config.toml
hidden_size = 384
extras = ["capped logits"]
init_std_up = 0.0279
Below are experts of layer 5 (counted from 0) of a mixture-of-experts language model. Rows are named router (the router's row for the expert), gate (a neuron's input weights, with its number), up (a neuron's input weights, with its number) and show model dimensions 192-287. Each number is 200 + 20 x the weight over its row's rms, rounded and kept within 0 to 999.
Before each expert's rows: "comes after" lists some tokens at least twice as common just before its tokens as in all text. This comes from a sample of Wikipedia text that the model never trained on. Tokens count by the router's weight.

# expert 23
comes after: "of ", "in ", ". ", "to ", "on ", "for "
router,213,245,191,183,212,170,179,169,183,170,197,194,176,225,194,192,199,194,234,188,170,183,190,190,190,195,194,204,211,189,181,163,209,201,222,171,175,200,193,208,173,223,175,186,177,211,221,186,176,192,231,165,212,200,171,186,213,216,213,201,221,214,208,207,218,177,221,203,209,269,164,230,214,205,182,231,234,202,186,185,213,175,180,187,204,212,179,194,199,185,206,213,195,200,195,191
gate0,223,194,170,208,223,176,212,188,209,205,169,195,223,210,207,199,212,175,212,197,208,215,204,225,183,218,189,202,218,197,177,193,208,222,218,168,208,224,198,201,206,203,206,238,188,190,187,193,186,223,181,235,182,187,192,229,212,236,224,197,199,211,249,227,186,172,203,212,231,225,200,196,186,205,215,196,215,186,235,224,192,174,209,220,216,212,179,201,176,201,186,173,218,208,206,166
up0,222,204,185,207,189,167,198,187,175,222,194,172,243,204,242,205,197,193,217,196,183,217,227,182,184,200,193,201,207,205,177,192,201,206,196,168,221,200,208,203,244,192,210,231,193,175,164,212,182,217,176,234,161,207,206,205,223,215,213,210,218,170,225,207,199,203,193,185,208,181,215,213,177,178,193,197,197,189,196,213,185,208,208,225,203,182,187,199,162,185,164,204,200,171,194,178
gate1,194,200,232,220,198,190,219,212,201,207,239,209,159,185,190,161,216,180,211,174,220,203,181,216,167,211,179,193,201,179,211,220,236,197,171,238,196,201,205,189,213,190,225,170,163,177,165,194,217,190,200,187,165,204,204,201,190,219,200,214,242,171,171,186,225,200,211,237,208,165,228,225,222,214,212,199,193,225,183,214,208,218,160,194,199,198,184,206,219,191,217,180,188,215,194,165
up1,206,205,211,214,219,194,182,206,216,195,207,210,204,172,197,180,245,193,191,227,200,203,176,213,209,216,198,191,215,176,219,227,196,196,189,199,190,204,209,211,173,214,213,191,196,196,223,170,210,203,210,189,209,181,195,244,212,183,219,203,219,171,185,218,202,216,215,231,217,195,225,207,215,211,197,190,188,216,209,173,218,181,179,198,235,161,168,179,214,157,213,206,191,216,201,211

# expert 11
comes after: "|", ".", ")", "==", "===", "="
router,184,202,192,186,219,204,183,162,176,190,215,220,200,231,137,192,187,178,216,183,175,207,208,207,188,174,190,176,213,189,181,200,219,228,220,217,179,215,205,188,196,221,207,187,203,199,208,147,204,199,260,200,201,202,176,191,197,217,167,217,190,195,221,217,223,180,199,222,210,229,189,204,198,209,171,202,238,221,203,169,209,157,181,179,155,204,210,203,219,198,215,211,193,190,202,242
gate0,154,179,186,204,208,201,178,205,216,216,210,202,204,181,194,173,204,187,180,216,195,197,209,233,221,204,163,202,217,191,207,187,245,185,211,197,185,203,182,194,205,190,216,178,205,226,219,202,183,218,156,160,197,189,183,218,211,197,201,213,191,233,227,196,182,191,191,170,197,200,191,219,214,224,195,180,218,215,211,171,189,191,244,170,193,203,225,230,189,212,215,207,205,198,207,200
up0,204,199,187,202,190,211,196,199,167,202,183,178,209,135,208,220,205,193,222,226,200,184,202,186,180,222,207,186,212,236,168,181,168,224,215,179,206,186,204,201,208,217,219,217,227,178,197,195,236,202,199,208,219,211,220,172,223,203,191,201,227,181,170,191,211,216,204,208,192,179,196,211,202,191,243,193,176,211,230,171,212,179,218,222,187,188,192,202,228,204,182,190,186,199,181,190
gate1,177,200,233,245,178,217,188,182,219,200,226,179,190,216,204,225,197,219,186,206,186,160,225,205,223,210,192,203,214,188,208,194,215,218,228,214,220,202,223,185,256,184,221,206,188,187,218,204,181,198,230,216,176,206,214,236,210,225,213,180,217,202,189,177,216,177,185,194,192,203,208,187,206,220,240,166,186,214,203,197,201,206,186,207,183,215,192,186,201,215,189,182,205,144,244,194
up1,195,197,182,231,193,204,183,206,217,205,238,194,173,210,239,227,196,209,206,218,193,170,223,204,219,172,203,199,217,204,216,191,216,219,171,220,223,218,184,185,228,201,194,195,216,189,183,181,191,197,219,195,184,208,199,236,182,193,242,189,190,212,227,192,234,198,177,191,203,209,234,202,230,256,224,169,189,232,182,192,231,205,176,215,181,201,199,209,192,206,178,223,236,191,200,196

# expert 20
comes after: "'", "the ", ". ", "The ", "of ", "that "
router,195,249,209,189,200,171,206,169,183,196,178,212,191,198,182,211,209,211,200,191,194,191,197,196,202,192,214,199,204,170,196,192,188,173,210,163,172,197,218,198,188,203,225,201,179,212,196,200,197,189,227,190,203,226,156,202,197,232,188,220,212,192,210,231,193,180,204,207,208,246,164,208,180,171,207,229,222,227,200,198,214,173,197,175,196,176,198,199,202,160,214,206,196,155,196,228
gate0,221,182,235,189,201,250,225,179,185,185,200,220,175,216,205,220,217,237,174,169,203,209,219,186,185,226,174,194,203,198,173,206,229,181,224,228,194,184,185,216,189,208,210,173,198,190,187,215,178,174,184,204,250,204,192,172,212,218,239,165,214,166,183,224,213,190,184,219,181,191,189,215,220,179,201,200,197,196,210,203,186,188,154,191,180,171,180,218,208,195,209,170,198,145,185,210
up0,227,230,245,193,225,204,213,203,177,171,228,211,213,176,208,166,221,167,171,213,206,177,190,222,207,187,207,202,175,206,182,227,180,190,233,214,229,211,203,194,194,185,176,182,163,197,200,191,199,204,246,196,260,213,195,218,185,191,180,197,197,182,169,162,176,199,177,203,217,179,207,190,180,196,219,242,198,177,189,219,178,187,199,181,203,209,190,204,192,194,217,200,172,194,208,199
gate1,199,227,214,207,199,211,226,168,185,195,215,209,200,189,210,212,263,214,173,207,172,194,187,171,158,190,205,205,200,209,208,247,228,200,190,179,236,183,186,218,199,191,234,228,196,194,185,172,197,189,168,191,205,192,198,213,201,181,227,191,177,189,204,190,233,194,205,195,198,212,219,210,178,214,170,242,139,214,196,179,219,209,175,218,174,209,204,184,198,192,217,199,193,192,208,201
up1,218,186,201,199,222,168,187,229,200,242,172,211,214,180,204,216,217,189,195,197,182,182,187,219,204,220,194,230,194,237,210,190,201,190,241,180,189,224,214,204,248,205,223,216,162,197,195,205,210,193,193,194,205,173,167,191,246,177,215,255,242,174,187,169,185,244,207,211,178,196,207,204,207,193,235,211,227,187,212,218,188,228,209,200,211,196,201,201,214,175,219,206,225,230,215,202

# expert 6
comes after: "| ", " ", "1", "0 ", "K", "2"
router,191,204,195,175,231,173,207,191,213,215,210,226,195,182,160,232,192,160,197,197,179,181,213,178,214,187,179,183,234,201,184,205,207,206,201,160,196,201,235,175,181,216,217,197,189,184,189,152,185,216,199,174,208,220,207,190,215,194,177,192,220,235,196,181,219,190,218,206,228,226,196,216,210,167,178,195,190,207,188,172,197,194,218,172,201,228,173,233,225,224,229,174,179,202,195,230
gate0,187,185,197,243,219,156,214,209,195,207,179,201,229,215,185,224,211,162,205,163,192,229,210,204,222,195,181,220,242,240,172,215,184,171,225,207,166,169,189,226,196,172,192,202,184,183,189,217,232,233,198,207,198,243,224,201,175,193,185,217,213,212,192,216,207,227,237,239,210,168,183,217,197,185,183,195,178,202,235,194,179,184,198,169,178,242,190,202,211,210,243,202,239,199,172,182
up0,236,201,224,214,234,175,198,188,225,206,235,247,215,222,177,169,242,231,200,226,196,151,226,223,202,232,217,218,210,217,193,196,183,164,165,215,194,200,155,194,192,206,193,203,210,187,162,203,194,213,163,201,219,207,192,195,194,220,218,188,191,223,184,170,201,203,207,224,169,170,195,191,173,195,195,203,211,192,214,181,189,180,256,225,182,222,201,181,198,202,198,189,248,215,229,180
gate1,204,162,189,231,194,187,201,187,151,150,217,202,171,227,195,197,222,224,210,194,231,200,222,157,170,175,201,183,159,222,191,198,199,207,207,215,221,231,198,174,227,196,194,159,165,219,172,213,183,189,188,201,217,237,202,210,203,221,195,265,235,171,188,186,213,209,189,155,205,183,213,187,185,185,222,197,209,208,169,169,196,194,183,188,224,226,236,212,180,193,185,206,198,223,235,228
up1,229,168,197,178,181,208,217,216,193,184,225,175,190,217,227,200,207,190,211,204,198,196,216,206,207,196,170,175,214,193,185,237,159,166,205,192,215,203,199,177,200,177,209,184,214,232,167,204,206,178,225,190,218,176,201,233,168,205,215,222,206,200,198,189,207,201,191,143,238,181,195,198,181,224,215,166,210,184,211,218,186,198,185,179,216,206,219,221,165,193,213,200,230,187,208,180

# expert 14
comes after: "| ", "(", ",", "; ", ": ", "–"
router,220,257,223,205,195,162,203,195,195,204,184,234,199,172,158,204,163,203,238,185,168,212,184,198,184,197,180,185,218,227,187,182,220,222,189,198,203,204,196,190,195,216,252,193,207,219,212,172,166,189,204,163,194,207,185,205,194,208,175,183,218,194,198,210,217,199,217,202,209,216,218,218,234,221,155,196,238,226,178,179,201,180,164,189,180,206,187,199,229,168,197,167,187,195,208,210
gate0,175,202,194,215,226,215,183,180,198,220,207,223,239,217,165,209,194,221,190,213,193,221,203,202,181,219,152,212,217,194,189,201,207,202,211,204,199,214,186,259,210,186,188,183,174,174,190,173,203,193,177,196,203,197,209,213,254,206,200,222,189,170,232,160,235,216,223,170,187,219,197,193,220,224,197,203,197,207,182,185,219,190,188,201,242,229,209,174,211,166,177,198,198,214,164,175
up0,227,179,191,166,223,205,167,193,205,211,203,220,188,228,184,207,183,201,162,191,202,226,238,208,180,249,199,192,205,209,180,225,170,170,190,196,195,226,188,244,216,214,164,199,212,190,199,180,198,185,231,210,176,160,211,215,193,194,186,227,201,186,207,194,213,227,205,179,213,233,178,212,202,247,219,211,187,210,187,231,232,205,251,190,211,201,201,216,205,246,213,228,175,205,167,187
gate1,192,178,204,170,213,211,200,235,219,206,206,203,183,170,177,183,235,173,199,193,202,189,186,207,208,185,212,232,183,210,169,208,211,195,175,187,209,202,186,164,207,181,185,199,195,185,201,197,187,263,204,223,204,227,209,194,226,179,187,181,203,233,213,166,204,184,190,220,166,215,231,224,195,196,205,214,169,193,224,167,180,204,171,205,197,181,172,197,207,202,169,206,225,199,181,206
up1,191,194,202,182,216,215,212,214,207,181,219,192,166,141,156,176,210,197,214,168,203,147,206,195,217,191,203,238,192,193,188,214,247,252,200,182,225,200,228,170,216,200,213,205,210,196,200,171,180,214,219,232,176,200,190,210,221,209,195,177,193,213,236,171,230,177,201,213,191,235,195,210,213,191,171,192,182,222,226,223,178,216,186,193,203,184,220,185,219,188,170,201,222,221,197,220

# expert 21
comes after: "T", "H", "D", "W", "S", "L"
router,218,216,197,175,232,191,190,207,192,221,222,227,223,172,174,210,185,182,182,188,201,206,209,158,224,216,187,179,211,216,172,180,210,196,220,207,175,212,234,173,196,225,231,202,155,223,221,189,204,173,213,195,194,245,209,169,219,217,195,228,232,215,197,201,211,184,212,202,213,201,143,184,203,169,186,207,193,207,174,191,189,207,174,191,213,231,148,256,193,202,197,163,188,201,248,223
gate0,179,188,174,210,201,261,207,208,231,206,190,179,162,195,168,190,193,173,175,167,195,229,196,228,209,197,151,215,209,189,214,174,241,180,166,182,219,189,193,209,244,171,175,201,227,195,198,228,193,199,215,196,150,225,213,221,164,182,211,186,201,220,205,224,203,213,170,224,169,180,177,182,171,226,202,214,223,182,161,210,193,195,206,222,183,223,201,227,177,177,216,215,161,215,189,185
up0,199,233,232,193,183,184,198,206,201,214,193,220,184,157,212,212,210,204,209,246,171,203,199,177,186,199,220,207,218,211,224,169,210,167,189,194,211,182,202,198,213,201,167,175,200,218,186,210,201,192,191,200,195,239,178,187,238,186,191,173,193,181,220,221,193,228,224,161,186,194,208,191,248,206,244,192,227,195,222,200,216,198,175,192,200,192,191,200,190,191,189,195,243,201,221,186
gate1,197,201,201,216,204,197,221,215,219,200,247,187,205,208,188,187,208,172,210,190,203,197,225,195,205,200,219,189,197,203,180,177,198,191,180,178,220,228,224,242,220,184,204,213,159,174,166,175,193,179,173,170,221,258,189,208,202,190,177,220,182,220,202,217,204,192,200,212,139,190,189,203,182,197,189,212,224,182,230,201,219,195,224,174,198,167,214,175,203,198,233,198,181,221,222,189
up1,199,229,182,190,190,193,185,203,178,183,206,221,178,211,171,193,175,228,228,205,203,203,180,182,217,219,185,217,223,190,229,223,185,213,222,219,190,222,190,159,210,200,201,191,187,188,201,211,191,186,243,238,178,165,207,203,214,234,221,205,191,212,228,184,198,196,190,205,195,191,206,229,183,183,203,190,214,223,185,210,159,212,161,224,191,221,229,201,218,235,184,201,207,170,169,205

# expert 3
comes after: "\n", "\n\n", " ", ".", "=", "- "
router,196,197,192,180,225,192,182,214,182,165,195,203,197,154,163,199,171,197,209,202,212,167,207,188,181,178,184,201,198,227,191,206,178,219,200,215,205,208,260,202,186,212,205,225,198,226,185,197,206,165,224,174,211,211,193,190,191,193,195,220,218,224,201,217,192,190,208,224,203,236,160,209,202,199,208,238,192,207,194,179,225,181,200,182,164,219,174,203,231,212,218,189,182,177,207,170
gate0,227,170,206,220,163,195,188,233,198,209,194,208,189,219,191,179,182,207,203,212,213,239,204,227,224,184,175,175,196,250,207,169,187,212,230,191,167,205,207,180,193,210,189,202,214,206,200,197,218,220,209,200,221,243,252,196,200,197,177,158,205,190,186,181,152,216,225,231,171,193,199,227,184,212,207,201,175,217,206,196,193,221,197,221,183,209,206,181,248,191,216,193,236,186,172,215
up0,186,216,188,191,214,178,174,193,211,202,210,195,184,207,183,223,176,219,205,156,181,245,198,220,203,222,239,206,203,186,213,196,208,181,196,219,168,217,225,232,193,168,187,188,217,183,158,236,207,201,214,189,217,200,190,202,163,199,237,218,189,197,179,208,211,213,190,182,222,186,218,181,177,158,204,227,221,209,203,233,199,213,181,223,231,196,194,184,192,204,207,223,201,190,200,187
gate1,230,190,216,227,190,184,193,219,215,205,184,178,234,213,219,193,220,196,171,208,193,214,226,196,211,201,219,210,213,214,208,183,205,189,182,178,216,186,176,225,193,200,191,213,198,201,194,166,154,182,220,208,214,217,195,170,205,194,177,187,190,171,181,188,234,211,187,220,157,199,228,195,200,170,203,200,230,230,210,188,172,197,170,226,201,208,224,193,208,188,212,164,231,159,174,199
up1,177,210,198,207,158,222,186,199,179,181,235,176,197,199,177,187,208,200,208,220,213,226,183,223,215,166,223,194,190,180,222,228,220,231,223,224,176,206,207,180,209,190,183,167,201,202,203,263,224,189,221,228,206,175,207,206,188,218,213,193,199,202,192,227,161,193,190,150,192,184,182,235,190,216,202,173,201,179,223,225,224,175,207,187,195,166,197,192,197,169,201,254,211,227,213,209

# expert 2
comes after: "| ", "–", ".", ",", "on ", "-"
router,206,222,192,178,212,197,210,179,195,204,164,231,206,185,177,215,164,209,202,198,187,195,183,199,165,193,185,196,209,236,192,211,226,232,179,173,190,202,184,206,212,202,229,231,190,208,217,177,148,213,204,199,203,212,179,184,224,238,168,194,216,182,193,184,221,192,193,195,220,205,201,207,249,234,196,224,210,194,159,168,210,196,183,166,190,195,180,237,232,190,233,165,130,196,224,233
gate0,194,208,220,207,259,200,218,198,190,216,201,182,219,180,243,227,207,207,203,204,208,185,250,197,219,194,214,230,168,214,228,233,216,182,231,210,213,216,165,219,171,194,210,211,198,163,214,195,190,202,202,225,230,198,163,190,170,184,188,230,209,191,194,166,170,218,185,232,205,200,194,182,218,187,164,178,165,236,189,185,205,215,200,202,209,209,228,190,191,191,201,232,222,201,217,238
up0,167,189,214,194,192,186,214,160,217,205,223,183,151,182,226,227,206,236,216,194,210,171,233,174,221,196,211,226,190,204,200,187,229,206,192,205,201,201,203,195,189,176,201,190,171,192,208,220,204,218,234,210,183,194,189,239,176,206,201,245,211,199,211,190,221,206,193,221,211,214,197,227,186,235,169,168,183,223,177,172,179,174,234,217,212,186,236,176,174,185,191,176,198,172,187,197
gate1,217,215,171,213,170,182,231,212,192,210,172,174,195,173,198,201,192,188,193,216,233,205,215,217,222,201,199,167,224,269,215,208,190,209,219,216,175,179,224,202,193,230,228,201,194,213,207,192,194,173,180,188,190,189,168,192,171,225,201,216,233,228,198,224,199,200,190,197,189,199,178,209,213,220,168,200,191,200,194,268,198,197,188,221,227,185,195,216,194,223,198,204,188,228,177,148
up1,215,199,213,197,187,234,207,199,179,191,214,186,186,209,217,199,245,191,208,184,183,175,163,220,182,188,195,201,177,212,189,236,165,195,194,188,211,209,194,190,230,173,211,179,182,162,191,245,233,232,200,224,186,201,225,211,171,191,206,214,197,175,163,165,153,218,203,218,210,219,231,164,190,187,236,174,211,203,217,177,166,195,222,206,215,221,177,173,220,190,220,203,200,185,219,244

# expert 16
comes after: "| ", "0 ", " ", "; ", "1 ", "–"
router,189,188,225,186,195,166,208,183,194,174,214,225,196,186,141,199,225,195,216,181,185,189,170,187,201,198,207,201,223,178,192,213,184,206,209,194,197,229,201,193,198,201,200,195,188,201,208,172,191,192,255,193,218,210,190,225,219,204,182,197,237,218,185,182,213,206,192,215,239,218,201,223,198,204,162,209,225,232,185,194,197,188,201,150,178,196,189,193,204,185,222,177,187,201,200,234
gate0,205,201,197,183,252,198,241,176,203,212,182,195,192,196,188,196,151,184,219,182,192,164,201,194,164,181,204,190,199,201,216,214,200,238,237,181,241,232,193,191,204,182,194,178,207,213,189,195,193,187,148,231,182,178,174,204,195,213,209,229,202,212,190,211,197,185,184,208,190,204,188,225,204,223,187,210,189,229,199,213,206,191,198,205,249,196,212,235,182,198,233,209,199,214,219,179
up0,190,195,212,212,190,187,157,218,192,181,205,192,221,225,208,212,194,196,165,231,201,189,169,214,219,223,202,220,193,199,175,182,168,183,175,237,182,191,178,223,216,217,182,200,206,193,188,224,195,219,189,207,212,211,212,197,193,197,209,239,169,193,162,207,195,224,216,188,203,213,252,190,184,161,233,178,207,194,167,209,212,204,185,174,211,228,181,187,236,213,162,179,189,176,233,225
gate1,188,193,209,216,212,170,189,200,211,220,226,195,241,239,197,220,182,191,175,209,238,201,189,216,198,185,198,193,210,165,225,179,222,208,253,208,207,219,204,191,189,194,173,196,218,216,171,186,215,189,212,211,216,195,179,178,214,192,191,224,200,211,202,188,198,190,193,179,204,183,204,193,211,192,192,211,223,212,164,212,170,185,225,217,149,229,193,217,181,213,220,180,223,171,227,228
up1,200,217,208,196,205,187,211,195,165,198,162,194,185,156,198,196,181,199,223,185,141,212,218,215,198,203,201,195,185,222,182,180,177,182,184,179,193,184,188,182,204,185,196,193,182,206,254,203,210,194,173,195,193,227,204,216,197,211,208,184,200,208,193,249,206,214,222,212,183,204,183,221,194,190,225,186,186,175,207,195,199,198,145,221,232,187,196,203,227,206,214,199,194,244,187,153

# expert 5
comes after: "the ", "a ", "The ", "s ", "his ", "first "
router,169,217,213,196,199,167,214,196,175,187,170,196,200,194,189,211,175,191,182,177,183,191,183,150,196,161,194,184,195,191,172,209,197,215,174,190,167,188,209,189,186,214,219,212,171,199,218,176,196,176,217,192,188,242,190,173,188,228,159,234,162,188,250,240,200,179,218,253,216,203,172,194,223,183,175,205,230,251,192,169,192,172,184,182,188,198,175,216,210,159,169,172,191,180,206,215
gate0,226,236,160,197,209,225,167,177,244,213,186,202,212,197,212,170,175,186,193,175,211,184,180,179,146,228,225,208,236,198,181,180,210,218,204,178,201,166,181,179,210,209,218,247,173,211,184,213,190,179,204,185,187,180,206,188,164,215,170,179,196,190,227,214,199,156,203,207,235,186,207,192,233,207,199,190,189,205,224,199,212,203,203,185,231,203,194,200,213,217,169,206,205,192,164,166
up0,221,208,184,223,169,161,170,188,188,219,210,209,176,186,180,184,167,207,231,200,232,173,197,226,182,217,204,195,219,166,169,193,186,184,208,217,200,186,191,253,217,240,171,176,200,217,178,216,245,211,207,189,238,202,190,185,217,189,199,247,221,186,173,210,206,192,202,184,203,209,188,200,175,213,222,190,178,197,198,217,187,201,200,219,215,208,231,163,196,190,170,161,222,180,228,221
gate1,188,175,200,198,172,168,190,223,203,184,207,220,206,185,198,177,205,198,211,214,220,214,210,205,226,192,155,231,172,208,217,224,159,170,181,207,165,210,186,195,195,182,186,221,165,240,198,220,201,220,219,196,223,208,183,218,209,202,186,181,200,237,165,213,218,202,197,202,211,184,237,197,191,209,210,189,186,206,160,183,210,211,218,209,179,205,239,222,209,182,224,209,199,190,207,207
up1,175,218,207,198,234,193,214,222,201,199,202,177,205,244,218,192,161,157,180,192,215,185,198,228,197,226,213,201,206,206,189,177,206,209,191,183,213,217,177,213,165,213,202,192,186,188,179,150,200,200,219,189,200,220,216,183,179,263,185,189,148,175,192,185,184,185,244,176,239,166,211,202,218,224,242,221,204,185,211,169,209,157,161,200,209,190,206,194,213,207,184,193,193,185,204,199

# expert 18
comes after: "- ", "==", "\n\n", "== ", "(", "==="
router,184,218,236,154,211,183,202,187,185,195,206,192,196,186,199,221,175,191,207,193,199,188,193,175,149,178,172,195,174,199,201,191,215,221,169,206,187,184,230,187,179,196,216,203,212,193,200,146,190,191,229,180,218,195,197,192,189,228,184,181,214,204,233,205,210,173,210,223,228,230,214,218,210,181,148,208,236,233,194,195,184,196,195,173,185,214,198,207,215,176,206,140,207,191,214,189
gate0,178,202,185,195,211,185,179,180,175,185,205,231,199,173,214,231,247,237,207,223,180,210,197,191,189,183,201,211,254,201,209,236,185,177,212,193,216,198,212,192,213,202,203,199,208,218,174,194,181,237,174,200,233,164,204,160,192,181,188,198,205,199,186,229,173,200,209,215,198,216,184,233,181,201,176,167,211,170,201,189,171,168,220,176,189,205,233,208,192,187,179,188,209,176,194,188
up0,201,193,182,220,236,202,228,211,215,221,169,153,190,207,178,195,193,214,183,191,214,203,195,228,216,205,225,179,192,199,202,171,214,184,204,210,205,206,185,170,175,212,198,183,212,192,210,196,212,177,274,225,197,179,184,214,201,206,190,215,194,187,182,178,200,197,216,209,195,192,215,196,177,222,206,186,217,187,181,215,203,198,184,226,217,197,202,171,178,215,206,178,229,231,183,214
gate1,213,234,190,204,193,198,206,223,207,207,211,225,186,165,233,218,202,246,182,202,214,173,228,201,218,219,193,186,236,186,187,196,227,198,193,247,190,204,229,178,178,219,196,196,197,194,242,221,196,172,185,234,250,205,246,201,212,179,183,160,197,230,166,198,201,187,204,171,185,203,184,204,217,210,190,178,185,189,233,187,199,200,226,213,197,189,199,215,214,228,202,202,184,201,203,192
up1,192,199,170,186,171,190,195,233,210,197,234,216,196,177,170,173,171,212,176,198,220,193,229,223,149,143,196,208,237,203,177,178,208,182,152,189,221,174,219,217,197,224,241,181,179,210,200,222,177,248,226,204,203,142,184,189,205,202,174,216,212,211,196,240,202,192,198,186,204,184,188,204,188,210,228,202,210,210,187,202,186,214,194,237,230,214,235,231,213,202,238,206,192,186,215,186

# expert 1
comes after: "was ", "to ", "were ", "is ", "be ", "also "
router,174,228,190,189,189,195,180,212,164,211,202,212,163,196,183,209,213,211,212,188,173,176,150,203,185,172,168,194,205,215,190,182,207,201,165,181,198,173,211,179,165,213,196,174,188,213,216,181,174,176,214,182,185,219,208,182,239,249,192,214,161,160,252,187,202,191,222,245,219,203,207,173,208,175,214,204,198,233,190,195,216,192,193,214,188,217,201,202,214,187,170,180,152,188,207,192
gate0,235,205,156,181,192,181,182,222,217,210,219,209,235,216,205,228,231,181,180,218,205,222,176,205,199,184,165,193,262,211,186,201,178,200,217,201,204,208,245,214,207,205,219,240,169,220,186,194,190,177,175,170,153,152,197,182,183,214,164,168,204,197,163,207,198,231,193,177,203,174,202,190,173,193,223,189,198,187,211,193,182,218,200,202,172,200,197,196,240,210,219,214,177,231,169,202
up0,177,209,222,238,200,181,242,196,207,155,223,191,164,191,213,202,175,184,196,225,207,186,205,179,202,193,194,210,179,166,201,257,237,224,192,210,168,172,199,190,186,202,202,222,188,193,199,173,227,233,165,211,167,212,187,215,235,197,203,205,224,208,233,177,198,196,204,202,190,227,190,188,213,209,184,182,192,241,183,208,199,200,197,197,208,188,215,223,198,209,195,221,208,179,224,208
gate1,239,190,176,203,183,191,202,199,236,210,203,183,201,209,207,202,238,211,220,169,164,190,217,205,181,211,207,233,183,214,215,208,212,172,215,179,192,224,182,201,174,186,179,238,199,214,190,220,188,170,212,205,194,201,236,197,224,135,213,236,224,199,177,197,191,225,210,176,230,178,211,182,221,187,199,226,225,181,202,174,215,181,212,201,216,234,219,193,197,232,242,217,186,144,211,182
up1,212,172,189,204,205,208,175,226,207,200,206,190,210,184,210,228,222,239,190,209,243,228,225,231,196,210,155,217,169,192,188,196,220,187,245,192,178,213,210,198,198,212,177,206,203,220,197,213,203,227,170,235,206,215,213,218,223,159,234,211,207,176,212,196,218,180,229,240,205,177,216,194,181,194,238,144,191,222,203,193,205,226,218,183,235,199,193,225,188,246,183,217,221,208,182,216